From a checkpoint of a small mixture-of-experts model trained on Wikipedia.
Size: 11 layers, width 384, vocabulary 47622, 51.1M parameters.
Training: a variant of SOAP for the experts, 5971 steps.
Below are experts of layer 3 (counted from 0) of a mixture-of-experts language model. Rows are named router (the router's row for the expert), gate (a neuron's input weights, with its number), up (a neuron's input weights, with its number) and show model dimensions 192-287. Each number is 128 + 32 x the weight over its row's rms, rounded and kept within 0 to 255.
After each expert's rows: "gets" lists some tokens that make up at least twice as much of what it gets as of all text. This comes from a sample of Wikipedia text that the model never trained on. Tokens count by the router's weight.

# expert 40
router [122 104  96 115  86 125 165 106 157 143 137 119  54 133 119 127 149  96 153 166 165 154 133 172  87 160 195 156 165  65  83  84 150 131 181 117 118 122 219  89 158 129 142 197 137 115 139  90 121  98 172 156  67 131 193 106 145 172 127 126 148 173  95 173 114 143 194 127 132 131 130 146  71 159 123 115 143 147 158 171 101 155 117 144 110 117 139 131 153 126 128 141  91 134  97 119]
gate0 [ 89 156 125 163  84 147  62 108  64 104  88 150 109 174  84 130 155 173 105 129 185 122 131 123 172 156  85  96 180 120  89 157 150 125 118 128 128  92 145 105 102 151 103 121 159  90 133 117 146 127 149 113  97 116 149 154 145 107  97 130 105 131 173  98 109 121 136 142 153 105 149 127 167 138 138 120 176 129 140 106  92  77 148 206 148 104 117  50 153 105 108  92  83 126 146  85]
up0 [106 136 117 161 102 159  94 140  68 149 140 176  29  96 184 137 152 168 104 147 133 103 120 143 168 156 153 112 144 132  81 138 130 119 140  90 132 103 202 101 117 131 101 129 146 117 134  91 145 163 142 146  93  92 124 184 206 107 110  96 114 140 169 123 127  79 136 124 146  83 124 130 124 174 129 123 218 149 109 121 102  71 186 154 143  93  74  83 191 165 101  89  88 117 112 105]
gate1 [201  82 100 132 129 140 140 107 147  98 116 155 107 157 138  90 110  84 124 101 110  71 137 143 108 117 144 137 104 119 111 131 117 148 109 106 144 136 149 167 105 129  54 143 106 134 112 164 176 118  95 154 148 153 102 159 161 121 149 178 202 163  84  56 144 107 123  99 114 105 106 209 161 126 115 135 157 135 120 125 141 134 175 164  96 113 199 129 145  78 118 139 170 149  81 127]
up1 [153 104 127 109 110 182 125 134 181 123  92 124 116 140 123  79 128 121 156 122 119  52 126 108  43 156 149 114 180 136  98 163 148 120 135 130 147 163 142 136 125 124  73 113 125 136 158 148 179 129 124 116 132 148 141 128 122 172 199 150 168 121 135 130 122 109  92 107 103 105 115 116 168 123 142  61 137 143 126 125 134 142 196 112 132 116 161 166 161 100 178 144 163 122  56  88]
gets: ".", ").", ")", "\".", ";", ".\""

# expert 5
router [ 89 125 108  73  95 134 104 171 148 169 137 131 129 170 115 142 152  66 146 108  87 134 160  88 147 117 155 120  66  71 133 163 146 188 152 150  81  85 161  92 172 156 144 178 152  57 129 169 133 131 108 143 109 118 182 154 166 161 128 167 143 198 110 157 149 180 163 117  88 110 185 145  88 123 113 178 137 143 162 156 106 140 111 124 126 162 158 139  85 121 124  91  76 128 113 124]
gate0 [136 132 126 167 132 148 200 168 122  66 152  61 114 184 151 135 132 179 148 127  92 114 154 148 148 115 124 160 120 146 109 120 152 119 119 180 148 114 121  52 130 139  74 102 136 111 176 157 142 150 131 121 127 134 154 148  94 110 118 124 105  54 160  36 135 177 192 104 115 127  98 106 180  89 113 151 133 125  70 185 148 170 129 119 169 103 152 161 136 111 104 150 165  89 209 169]
up0 [100 163 140 174 137 130 148 142 106 108 144  59 166 155 131 119 120 162 121 111 131  94 134 145 147 156 147 171 158 123  92 147 168 105  73 166 136 153 145 117  89 112  93 145 160 115 187 146 134 161 159 135 146 141 185 111 137 101 100 121 153  62 157  84 140 153 208 133 117 154 135 105 136 113  89 161 114  96 100 156 132 173 123  69 199  89 120 148 147 102  86 137 194  72 202 143]
gate1 [132 141 132 126  73 167 170 158  66 177 135 128  35 196 150 154 175  98 138 180 112 115 144 128 134 174  93 157 128 149 174 128 101 118 151 179  79 138 118 104 137 141 157 104 149  75 102 116 106  88 123 152 158 136 171 119 157 121  84 118 148  85 112 127 171 133 104  87 134 132 132 140  76  82  68 130 140 189 162 107 158 188 171 131  84 104 167 152  92 172 160 193  80  94  92 122]
up1 [131 183 115 149  95 117  58  98 134 184 102  79  57 174 107 169 148 113 149 124  83 129 182  77 101  92 121 138  99 104 159 160 147  86 103 123  58 121 127 149 171  97  68 185 152 119  68 121 163  49  76 150 181 139 168 132 144 140 133 129 125 128 168  60  89 166  88 111 138  99 154 178 122 149 126 139 100 158 180  71 164 134 138 116 144 102 123 143 138 118 148 152 143 127 149 139]
gets: "–", "-", "/", ".", ":", "+"

# expert 61
router [104 126  99 122  91 118 134 137 123 174 116 170 131 154 151  99 184  97 123 139 134 167 101 171 160 140 127 131 146 127  90 109 170 218 162 106  88  93 130  50 137 132 157 146 152 102 109 128 127 105 143 135 104 123 169 100 159 141 103 152 127 130 142 142 142 152 164 130 101 127 129 149 135 137  53 145 153 118 129 210 100 134  97 128 171 123 121 121 130  98 188 119 116 155 116 105]
gate0 [135 140 130  98 132  93 157 199 148 135 179  37 130 119  83 112 119 161  93  98 158 140  86 138  89 223 138 111 153 126 185 142 133 105  61 127 120 165  97 130 133  87 139 127 110  97  83  71 103 169 153  94 127 157 128 136 134  93 114  90 131 172 156  59 118 114 117 137 115  94 158 102 121 131 129  93 111 134 146 179 134 117 138 100 125  65  63 104  71  84 164 127 101 132  98 136]
up0 [169 160 130  98 104 161  83 183  79 227 138 158 107 102 126  80 102 117 138 111 115  87 130 134 114 116 147 139 143 111 126 116 151 120 158  90 162 128 182 122  97 113 145 105 154 101 144 148 122 112 176  89 132  80 110 116 111 112 203 124 118 145 140  76 111 120 183 130 186 125 179  93 145 113  93 104 109 108 159 134 195 137  72 139 135 144 164 115  88  77 162 201 133 153 193 141]
gate1 [153 107 170 187 139 163 127 148 101 127 206 123 131  84  98 100 122 117 174  98 122 107 140 123 124 114 117 104 116 150 118 109 116 123 124 171 109 136 180 154  89  93  95 104 113 171 120 150 133 151 167  90 145  79 157 119 129  95 150 116 121 165  75  87 117 115 106 127 150 188 149 101 182 101 139 139 115 180 124 119  78 141  48 131 166 107 162 144 175 148 134 160 117  79 113  85]
up1 [127 185  80  62  61  65 108 146 159 103  67 145 110 143 114 169 140 163  70 154 117 146 114 129 187  87 128 128 147 120 106 130 179 148 113  79 132 159 115 138 109 149 144 157 142 123 130 140 134 100 123 125 145 132 149 166 149 182 166 148 116 148 131 172 153  86 162 123  96 110 128 146  91 169 123 145 104  87 130 173 157 134 158 159 118 143  96 132  79 154 129 108 101 196 100 126]
gets: " ", "s", "'", " on", " the", "."

# expert 4
router [ 57 138 105 108  87 172 157 143 154 172 181 139 173 157 123 142 141  83 130 152 137 113 121 127 128 157 156 166 138  54 143 129 122 120 136 166 107 155 144 113 125 148 141 153  93 149 114  80  96 122 122 165 128 175 169 104 139 112 186  74 207 158 160 116 125 176 148  86  98 108 189 109  97 151  95 135 170 112 141 172 121 158 163 143  80 159 111 159 141 134 135 107  91 103  68 185]
gate0 [ 78 150 121 112 175 148  96 153  86 126 136 138  63 146 116 108 132  86 145 108 140 116 122 120 170 147 111  83 135 147 144 118 142  93 114 117 122 143 122 139  90 160 140  86 177 103 143 127 107 169 120 136  87 133  69 115 175 148 145 114  62 119  79 133 153 167 141 113 160 167  99 129 124 173 115 103 110 100 117  63 115 131 142 113 138 139 103 132 145 139 144 134 131  86 126  76]
up0 [ 93 177 104 101 127 117 112 147 129 105 141 129 195  93 166 138 108  33  67 176 163 164  59 148 134 105 170 112 113 109 125 140 139 136  67  50 154  79  47 169  88  98 149 113 133 130 146 126  34  74 172  95 150 167 148 117 143  91 126  75 107 161 106 111 161 148 102 138 106 124 111  96 129 130 145  97  86 152 128  56 138 131  77 117 154 110 107 103 127 101 181 184 112 134 129 107]
gate1 [ 92 139 129  82  76 101 111  68  67 141 131 110 177  97 144 173 152 142  92 138 109 131 130 168  58  88 117 162 158 110 120 143 135 186 174 137 101 127  99 167 123  72  99 122 107 117 142  99 112 147 131 122 117 159 132  85 151 147 125 102 147 138 136  84 118 145 110 119 176  61  76 110 147 160 150 126 144 150 161  91 106  55 125 122 126  78 133 159 147 100  93 104 126 135 159  73]
up1 [170 148 110 123 166 135  86 156 135 109 103 119 191  77  92  90 154  88 128  85 115 130 203 127 126 135 167 162 140 133 157 138 118  84 104 101 118 148 107  55 151  99 109 150 156 185 156 158  81 135 149 135 104 111 112 144 113 130 186 153 138 145  65  68  97 129  75 182 118 163 116  96 139 156  69 179 117 135  97 148  96 151 122 155  78 114 173 158 141 129  76 125 102 124 127 145]
gets: " is", " was", " are", " were", " has", " be"

# expert 27
router [107 146 162  89 144 119 139  88 117 184 137 175 178 150 146 173 162 129  94 171  73 159 161 138 154 165 190 135 111 137  65 168 110 181 173 167  71 154 168 110 163 181 175 137 137  65 128 171  96 103 100 133 172 151 182 123 126 168  98 155 174 171 120 159 171 182 148 101 100  95 122 112  98 136  93 175 125 148 121 189  79 189 155 143 116 130 139 151 103 139 163  81  90 131  78 150]
gate0 [124 117 148  89 126 123 134 134 104 111 117 185 134 148 131 127 107 124 149 100 110 149  82 106 116 172  90 139 182 166  84 179 106 166 143 149  70 176 137 137 149 146  88 138  50 126 143 135 130 156  65 137 173 136  84 189 105 220 100 144 121 110 184  89 140 184  78 117 156  90 136  80 120 104 112 135 157 190  40 127 156  66  91 113 142 133 153 172 126 132 104 101 135 106  74 109]
up0 [206 138 125 133  96 116 108 134 143 171  99  93 152 109 126 161 151 119  61  98 129 118 154 102 164  92  99 147  35  89 160  82  98 118 131 103 132 124 108 132 132  89 167 155 185  64 105 184 131 124 189 103  92 117 120 104 102  93 146 129 126 160  77 142 125 111 127 173  87 134 161 155 171 100  94 127  71  46 214 108 123 195 126 131  73 123 161 113 114 158 121 148 148 161 156  87]
gate1 [135 167 117 124 158 175 168  83 167  92 126 118 186 184  77 159 137  64 158 123  98 148 108 111 165 113 122 121 163 213 137 192 127 168 120 113  57 117 121 162 131 129 123 101  88 175 127  88 103 134 110 118 118 126 155 113 168 182 202 139 114  92 145 144 117 162 155 129 127 105 139  69 154 172 151 143 144 100 109 154 132  81 163 146 153 132 107 143 150 162  94  85 155 122 148 115]
up1 [ 65  89  89  96 160 154  91 113 115 145 121  78 124 126 209 122 141 127 147  65 115 120 105 190 115 138 104 127 218 153 140 150  66 149 181 117 135 120  92 117 116 138 150 148 170 150 113 156  85 132  98 131 124 110 144 148 111  84 143 155 128 126 123 105 152 189 106 141 121 138 131 180  80  82  97  93  75 108 121  97 111 103 132  82 155 119 129 147 147 152 147  60 122 104 162  57]
gets: " (", " was", " from", "'", " in", " is"

# expert 56
router [108 142 151  71 126 139 183 114 127 139 124 195 107 127 146 186 153  68 200 135 133 172 147 160 161 162 177 176 103 154  99 112 129 203 105 142  48  97 162 114 185 188 160 135 128  94 169 171 116  75 149 123 139 101 132 114  97 184 136  99 178 177 149 149 145 236 149 136 144 122 195 140  71 152  79 162 145 126 132 135  97 152 136 167 101 144 133 123  93  83 147  94 113  88 149 133]
gate0 [115 108 131  70 150 121 133 102  86 113 129 160 120 105 124  84 112  82 166 134 134 194 100 148 147 100 186 124 170  98 117 137 130 192  84 137 127  79 146 109  96 142 137 148 120 140 161 118 174 147  97 155  99 131 114 144 153 119 118 173 128 112 203 134 161 151 161 128 124 194  99 135 143 162 100 171 116 105 108  85  66 175 103 148 156 117 137 147 137 100 114 150 136 125 125 141]
up0 [115  92 151  64 152 144 203 118 107 162  77 163 103 123  97  74 133 129 118 108 178 189 148 171 130  97 156 120  94 103 119 103 133 115  53 124 114  73 147 122  89 134 119 142 178 166 168  82 141 136 152 143 137 114 136 162 146 128 134 189 123  95 176 164 146 111 166 138  87 185  93 130 166 155 151 179 121 137 127  94  97 140 116 154 136 114 153 141 108 104 145 123 151 127 174 133]
gate1 [184 152 153 115 106  89 169 105 121 131 107 100 104 111 184  61 125 145 130  79 187 111 170 145  93 177 151 162 190 112 110 139 114 152 131 199 155 165 114 132  74 152 145 114 149  67 147 142 137 193 154  77 104 116 112 156 151 159  91 153 209 169 151 100 146 131 139 135 105  98 137 123 111 159  99  70  96 112 171 133  73 128 149 123 120  80 111 149  87 120 107 124 132 151 135 123]
up1 [142 125 137 118 152 129 117 166 159 116 152 141 147 110 161 113 101  97 148 115  99 116 198 177 154 131 139 112  89 133  94 124 115 134 144 117 113 111 171 174  89 147 124  97 118 131 140 118 156 114 105 135 125 155  90 153 126 155 127 122 139 105 121 128 112 184  87 173 104 105 115 119  84 154 135 181 165 102 105 129 178 138 177 122  93 173 143 134 164 124 178 105 158 149 115 163]
gets: "2", "S", "=", "The", "H", "M"

# expert 31
router [ 95 116  88 114  77 132 150 103  89 173 161 135 126 104  90  71 186  76 144 136 167 142 112 147  89 183 151 163 120  73  95 133 116 143 153 110  74 140 151 129 166 155 217 109  91 147 141  96 109 119 159  96 106 123 182 143 102 164 209 108 168 133 118 178  76 157 161 148  90 157 186 135 116 150  92 111 129 133 180 166 114 182 158 136 129 163 144 177 139 158 134  86 112 129  99 131]
gate0 [168  93 168 130  84 119 102 128 157 113 179 136 125 121  55 121 184 112 131 176 126  97 116 133 133 148 105 162  94  77 115 161 151 148 133 128 156 137  75  68 135 122 198 148 134 122 162  89  68 142 126  92 161 161 161 103 151 158 180 142 101 106  79 106 102 142 184 141 145 158 206 115 175 136 121 125  75 166 144 170  28 140 135 101 122 101 151 141 185 146 114 178 190  78 157 105]
up0 [147 101 121 121 150 115 135 173 168 109 154 121 182 157 153 166 101 137 148  95 138 189 149  72 133  62  64  95  50 151 121 158 102  72 107 131 115 127 114 174 174  96 110  87 148 120 118 127 113 142 173 181 181 159 153 135  94  84  84 133 109 184 124 123 163  83 181 101 127 145  97 151 102 115 100 136 151 158 100 102 177 160  91 171 107 176 182 129  78 133 139  70  65 107 133 188]
gate1 [162 147 141 168 143 148  78 108 107 126 171 142 142 133 107 131 138 117 143 121 106 134 130 139  66 162 126 110  87  58 124 116 121 178  72  90 146 140 154 163  98 167 127  22 137 144 100 176 110 160 125 133 133 112 137 170 108 179 104 133 114 122 123 164 102 102 174 179  60 136 183 158 154 141  39 166 151  95 127 187 176 128 149  95 130 112 162 122 129 186 158 172 154  91  99 217]
up1 [144  99 123 150  92  78 118 108 144 108 129 124  82 189 109 132 130 171 145 200 167 101  95 107 107 101 121 136 119 133  90  55 159 133 135 126 117 150  84 129 172 106 171  65 122 110 123 148 117 131 150 112 138 154 134 124 129 173 100 141 171 204 127 126 129 167  82 112 169  97 138 128 142 144 144 130 152  98 118 150 167 138 117 133  70 104 167 144  90 184 129 102 148 118 124 123]
gets: " is", " was", " not", " also", " are", " were"

# expert 7
router [151 126  98  91  96 130 138 139 139 146 150 126 191  90 121  68 148 124 162 131 156 184 123 121 103 108 159 130 124 107 125 115 172 146 167 162  70  82 188 132 170 160 171 158  76  64 147  95 141  71 158 179 137  96 116 173  70 124 131 106 168 113  95 175 152 176 134  75  35 157 157 100  72 149 110 164  78 166 167 173 117 148 163 155 172 149 131 105 114 126 143  67 128 142 133 127]
gate0 [138 101 138  99  76  78 132 118  96 135 111 125 102 100  81 117 115 142 158 129 107 126  72 104  75 132 137 148 144  96 121  45 136  76 146 134 125 144 147 150 192 108  81  50  87 135 125 129 111 132 149 151  90 166 126 144  48  83 118 123 176 144  99 133  99 134  92 104  67 128 153 101 129 121  90 145 109 144 128 158 120  98 177 148  81 124 128  98 115 202 144 146 144 106 100 171]
up0 [136  91 145 105 104 103 116 116  59 140 107 112 123 127  80 108 122 130 186 163 105 149  90 111  83 144 164 105 155  86  98  42 113 124  96 128 143 100  97 135 182 128 100  84  98 127 151 122 127 159 126 118  96  96 143 122  66  98 153 103 122 128 119 148 104 136 118  59 107 116 145  98 166  94 135 148 123 152 146 185 151  67 127 113 127 138 143  96 160 171 148 148 116 130 119 187]
gate1 [125 136 180 181 147 147 157  86 159 110 136 152 159 125 147 157 104 157 120 150 121 156 147 194 154 167 121 146 113 186 140  90  97 125 163 101 173  85  96  67 108  65  85 112  58  81 143 133 100  96 128 158 103 125 153 172  89 138  93 113  94 167 185 120  62 158  99 124 128  79 125 100  88 104 102 131 129 141 142  92 116 141 160 125 139 160  96  80 105 123 103 122 114 163 107 114]
up1 [149 116  96 122 130 113  69 166 115 154 110 131 102  89  94 118 197  64 143 113 116 126  73  55 104 119 115 142 112  93 116 145 141 175  84 134 124 145 149 154 115 190 133 131 216 125  83 123 162 160 125 102 179 157 119  79 143  90 193 108  95 124  84 175 178 133 136 130 135 146  82 143 174 126 156 124 140 128  73 150 134 117  95 126  88  45 127 178 128 116 142 144 179  96 163 129]
gets: "1", "2", "3", "'", "n", "ur"

# expert 60
router [ 87 163  95 131 129 196 134 139 121 162 126  93 138 135 118  59 152 123 136 111 120 111 146 114 185 182 128 122  99 111  92  94  96 133 183 137 128 114 156  69 149 121 181 143 155  79  93 164  94 115 138 180 134  97 178 152  64 147 155 156 123 145 109 138 137 186 140 129 109 148 159 158 129 144  88 133  81  56  83 180 152 140 124 145 156 122 162 125  81  74 109 118 107 114 104  96]
gate0 [153 176 139  74  97 145 136 139 110 147  98 165 135 112 119  98 136 164  78 135  93 194 178 115 144 151 141 125  64 102 115 114 132 134  88 101  87 119 164 123  58 188  76  86 134 151 160 137 110 118 113  83  77 146  54 150 136 128 132 155 207 130 163 139 226 169 145 147  79 147  99 112 165 111 141 117 146 147 173  83  79 176 210 116 114  51 109 110 122  74 142 152 167 124 127 166]
up0 [151 194 142 104 109 114 160 110  88 127 113 125 156  80 118  47 136 162 111 143 127 140 197 102 127 127 162 132 110 107 102 140 120 108 122 107  77 114 200 144  87 138  38  84 178 149 127 178 138 125 146 103  99 136  61 125 108 136  91 115 163 126 127 116 217 159  82 179  78 168  89  81 160 139 125 152 106 157 190 104  81 174 182 140 137  68 112 108 115 105 121 163 164 115 133 150]
gate1 [ 96 169 171 103 168 122 140 148 133 139 123 112  90 165 142 107 146 122 111 107 130 188 167 108 180 164 179  89 136 157 128 130 147  83 151 151 140 103  80  90 127 146 105  77 159  94 172 129  80 121 149 202 144 140 106 135 106  64 180  69 150 142  86 196 120 166 104 109 155 108 128 173 114 113 156 158 136  77 109 149 171 135 113 164 143  89 144  82 117 109  83 105 120  96 113 140]
up1 [ 79 191 186  82 157 124  79 157 132 155 119  72 116 204 133  56 123 122 104  97  89 165 168 111 200 176 162  94 130 172 131 131 165 124 141 115 177 102  50  96 102 158 142 136 189 132 140 175  94 160 126 120 121 130 110 127 108  82 134 107 194 153 116 173 146 130 122  92 173 161 136 181 112  82 102 164 105  72 102 114 180  99  77 161 152 106 128  87 105 136  92 132 120 106 148 148]
gets: " ", " March", " September", " January", " May", " June"

# expert 23
router [129 153  75  99  64 165 189 135 148 168 175 178 229 114  90  63 154  92 103 119 126 118 130 125 137 185 171 133 150 103  96 142 140 141 116 182 125 145 139  78 121 167 211 124  92 118  93 104 119  64 174 175 104 106 176  92 120 147 114 155 167  99  85 165 103 143 131 114  76 158 131 133 114 129  76 136  98 108  77 152  97 196 167 169 146 165 125 147 154 133 121 122  86 102  55 137]
gate0 [152 136 113 147 111 118 122 164 144 133  75 130  63 130 224 146  54 164 131  75 149 142 113 133 145 121  93 118  97  83 131 159  99  58  77 151 141 138 103 162 165 118 150 134 170 134 158 115 102 111  87 145 149 127  69  86  90  88 148  59 125 118 147 131 127 110 110  85  96 188 119 184 184 128 123 105  99 129  83  83 110 124 120 169 105 164 121 159 109 129  86 110 124 153 168 128]
up0 [138  72 148 167  94 115 160  85  45 139 185 131 102 112 121 140 129 129 149 159 129 119 147 117 145  96 156 108 143 102 158 118 124 120  94  62 121 156 121 150 186  75 183 133 105  77 163 127 117 134 108  85 115 147 132 173 105 129 143 106  68  57 124  77 105 105 157  91  94 195 151 145 179  87 157 124 154 163  20 182 131 159 136 194  87 140 160 155  94 126 141 195 109 175 166 155]
gate1 [136 170 115  85 124 122 129 163 124 230 114 162 170 152 150 123  93 110 111 138 129 146 152  95 111 107 191 202 181 166 160 141 100 140 109 117  36 122 105 141 122 134  92 134  98 143 133 199 111 102 123 156 122 133 118  71 156 109 115 143  97 102  94 138 160 100 147  95 109 148 124  91 113 178 133 156 129  89 134 131 112 144 129 115 109  84 189 167 135 131  92 113 154 152 144 144]
up1 [ 64  79 131  97 120 110 181 140 141  13  89  64 111 142  43 121 143 158 160 103 126 112 166 133 105 143 109  97 122  79 125 135 140 121 182 106 203 130 162 135 129 112 139 148 143 104 175 117 130 111  96 127 140 155 135 156 100 114 115  97 156 172 138  78  93 129 179 140 123 146 202 182 150  92 108 118 119 127 106  53 138 207 110 131 140 181 133  99 114  40  91 103  85  83 111 122]
gets: " that", " to", " who", " which", " out", " be"

# expert 24
router [131 125 124 111 113 154 195 111 107 127 168 107 130 119 133  99 112 139 136 131 150 153  99 139 169 173 161 132 162 150  96  98 130 122 123 115  97 140 147  99 153 150 179 170 117  47 113 135  89  88  88 172 173 199 120 137 162 146  89 137 109 170 111 164 153 188 140 116 116 105 155 153  96 146  75 156 135 138 125 159 112 118 144 137 132 137 121 112 116 128 114  98 134  90  21  90]
gate0 [157 165  69 144  78  99 157 147 144 101 147 153  79  58 186  97 156 101 159 147 161 126  95  73  84 112 148 123 100 119 114 112 109 131 116 100  87 104 106 114 178 129  86 136 139 144 109 115 140 192 113 171  99 159 106 117 150 107  87 116 166 171 196 127  89 169 135  91 140 121 127 121 128 135 122 194 111 120 120 139 122 137 207 176  52 176  78 149 107 105 144 132 110 119 126 101]
up0 [ 73 151 161 123 167 175 137  95  73  99 178 106 156 200 134 149 137 149 125 150 155  92  97 183 141 139 112 143 163 152 167 156 129 123 142 160  99 105 123 116 124 142 134 107  48 114 146 116 151 100  97 116 163  94 151 113  89 122 130 121  73 126  77 143 136 122 114 116 123 179 112 117 112 116 106  63 158  74 147 133 103 104  89 147 127 119 147 167 137 120 103 174 132 145 141 180]
gate1 [184 154 141  83 137 129 114  87  81 133 202  99 133 160 129 134 118 118 104 144 103 100 128  86 102 111 159 138 106 165  81 102  76 161 153 193  95 116 186  89 175 119 151 154 159 146 144 148  89 116 115 119  74 130 115 147  83 115 122 123 103 104 152 132 151 172 187 133  94  94 102 167 144 131 156  93 156 159 161 109  93 174  80 108 190 147 168 160 137 118 164 113 143 145 185 143]
up1 [166 119 108 138 154  92 159 142 124 104 115  65  82 144 118 121 124  80 145 117 167  72 119  94 115  51 182 135  90 135 138 109  88 143 122 129 114 143 199 139 171 133 143 118 150 155 138 102 126 166 138 113 113 127  97 132 172 136  90  94  89 119 125 133 156 155 168 111 148 165 107 170 137 140 114 180  98 184  99 110 103 143 138 150 155 117 125 109 192 203 123  58 210 194 130 169]
gets: " |", " ", ";", " /", ");", " —;"

# expert 19
router [ 73  96 104 100 103 128 159 141 147 118 124 150 115 151 143 140 165  77 122 126 156 136 159 136 135 154 158 128 129 100 101 110 111 174 143 186 122  91 186 117 145 146 132 126 155 134 135 168  85  59 146 144 128 143 178 157 108 126 181  78 135 144 149 116 114 144 183  80  72 143 176 123  93 140 122 190 107 145 129 185 128 152 184 167  99 140 139 120 137 115 142 111 103  91 102 103]
gate0 [139 147 137  82 166 190 175  96 126 108 147 159  79  98 142  74  99  79 165  70  42 177 113 119 155 131 177 139  76 149 170  86 111 138  98 168  93  68 107 180 140 180 137 128 187  75 151  94  83 149 126 111 157 123 154 147 125 135 129  89 114 106 124 193 125 148 155  61 112 159 119 117 108  76 135 162 125 128 109  52 133 162 126  92 100 127 116 125 112 152 160  75 159 108 139 137]
up0 [ 78 127 128 146  65  99 116 116 135 109  54 166 161 132 182 177 129 143 101 154 110 118 121 110  92 101 136 126 162 127  99  77 145  83 133 155 164 214 153 142 198  60  84 141 144 124 101 136 126 120 117 222 119 119 134 101 206 176 166 117 131  75 131  91 120 107  84 193  96  87 116 173 123 112  93 125 147 163 152 211  98 126 124 118 124 137 133 119 133 117 124 114 142 141 137 108]
gate1 [109 167 144 104 148  94 158 118 162 184 109 117 149 172 149 113 125 106 107 133 149 159 109 139  97 123 132 146  84 140  50 133  68 109 127 131 151  96 121 171 170 117 158  98 101 158 131  97 167 113 112 137 124 222 164 139 124 126 143  31 118 158 177  74 126 122 137 120 100 150 112  93 123 135 114  62 140 109 106 137 129 187 126 117 124 131 120 219 137 135 159 111 127 171  92 156]
up1 [100 168 144  77 179  87 171 129 151 132  60  98  51 160 102 123 152 138 103 116 141 130  93 116  75 114 113  77  90 133 109 132  92 115 147  80 142 142 150 162 157 104 186 134 136 202 161  91 170 105 116 175 139 194 201 102  91 115 119 132 135 193 182  72 137 122 162 143 117 126 141 116 104  31 102 111 195 103 118  98 142 165 110 144 120 126 171 139 161 198  67 110 137 162 117 152]
gets: "-", " A", " P", " S", " B", " W"

# expert 49
router [ 87 150 147  89  99 101 172 116 168  99 128  95 150 109 104 143 173 124 143 117  95 136  94  96  86 138 153 163 170 100 145 140 113 143 136 131  89 131 156 101 154 180 213 125  77 110 102 111 162  94 130 176 103 110 169 130 109 142 175 105 140 139 134 153 136 164 135 118  90 109 181 126 101 164 123 148  91  99 130 138 129 213 137 159 123 138  72 143 112  78 111  96 100 116  94 156]
gate0 [117 156 145 148 116 100 165 178 172 124 181  61 110  97 114 166 124  91 191 160 152 179  80 140  97 142  67 120 115 111 183 143 163  92 154 143 117 161 126 139 158 128 134  82 140  94 132 111  99 104 137 132 159 133 166 119 127 130 105 127  80 167 130 138 162 149 159 156 157 100 182  88  89 115 174 112 159 150 147 151 147 115 149 161 127 121  97  90  76 174 171 116 138 153 166 120]
up0 [195  32  59 135 105 102 143  69  98 151 147 167 120 145 144 117 174 142  69  70 132 103 144 133  59 107 201 102 110 149  79 120 137 103 140 105 121 160 135 100  76 182 100 135 125 154 116 105 146 180 152 102 108 141 103 114 119 108 124 131 174 118 192 148  87 125  96  67  75  91 161 153 161  79 156 119 123 116 161 143 104 123 110 124 145 139 133 104 161 145 147 148 156 166  95 180]
gate1 [104  86  92  97 157 163 137 101 202 137 140 103 165 160  98 149 145 135  79 132 106 120 121 219 108 108 115 203 157 147 183 148 149 142 173 156 135 161 124 113 180 125 148 110 154 132  87 141 153 114 101 170 146 154 121 143 148  91  69  88 122 178 180  79  78 137  82 173 114 112 107 117 160 118 118 119 152  73 171 120 126 148 151 126 120 190 108 140 125  84 150  85 158  72 135 170]
up1 [148 141 196 163 124 126 102 163  49 123  94 144 136 101 179  86 161  58 140 174 149 187 122 115 134 130 140  52 122 133 102 118  72 113 123 127 101 105 104 161 172  78 139 123 100  98 148  99 123 134 183 108 111 115 110 143 115 113 154 158 194 114  71 125 193 131 171 112  94 104 154 143 132 114 141 121 137 173 114 121 136 104 146 117 127  79 150 108 104 127 158 233 150 167 115 111]
gets: " a", " as", " an", " is", " was", " are"

# expert 62
router [112 148  82 110 122 127 131 174 155 126 129 160  86 136 154 101 139  63 128 149 145 140 179 107 131 116 164 115  94 126  79 109  94 171 206 150  88 115 192  58 175 194 149 157 168 103 132 158  79  86 171 130  91 106 137 153 152 139 128 131 157 171 113 166 132 173 177  85  77 106 204 159 131  95 107 128 140 120 129 239 167 111 109 129 120 116 126 165 144 119 107  62  75 122 107 111]
gate0 [135 128 166  87 104 101 164 174 107 145 112  98  99 120 149  96  80  92 132 114 107 131 155  72 132 124 144 140 118 117 145  78 132 170 118 172 159  97 126 125 160 142 174 125 124 107 108 135 121 151 176 116 124 163 137 151 145 176 119 132 148 166 155 113 131 212 179 140 102 201 133 181 117  78 141 141  98 143 131 161 186 113 152 148 106  71 128 132  94 102 117 130 104 146 100 152]
up0 [125 131 117 191 168 172 106  77 133 103 145 160 183 107 112 143 164 135 141 145 147 139 144 157  91 106 107 147 137 164  80 137 135  79 141 122  56 109 107 102 122 137  90  91 124 182 132 118 123 131 107 154 131 109 102  45 112  91 158 117 113  78 130 133 112  56 172 107 179  73 112  54 133 202 162  96 114 136 128 131  82 141 159 132 143 169 117 130 185 109 115 116 145  94 205 126]
gate1 [ 98 136  88 156 139 121 126 126 102 159 136 144 161  57 127 175  84 163 179 142 153 127 101 161  83 174  88 121 118 123 115 150 112  82 166 130 160 161 210 167  92 167 145 231 134 115 109 127  82 141 166 205 182 134 106 168 166 109 150 160 157 125  98 131 192 133 103 138  99 135 104 159  84  86 152 176 130 166 134 112 107 154 190 106 116  93 173 121 156 135 122 163 116 170 114 117]
up1 [ 64 141 173 103 133  97 191 119 149 142  86  91 119 120 137 123 185 130 155  88  91 103 167  91 205 127  94 146  71 124 129 102 138 147  82  78 182 169 197 148 139  88 145 168 156 171  82 117 100  97 133  81  85 135 212 111 156 135 196 117 166  79 125 200 163  86  89 120  92 177 130 171 148 150  90 138 113 123 143 166 185 172  85 136 171 177 225 119 175 125 112 168  97 136 162 138]
gets: "-", "==", "–", "===", "/", " -"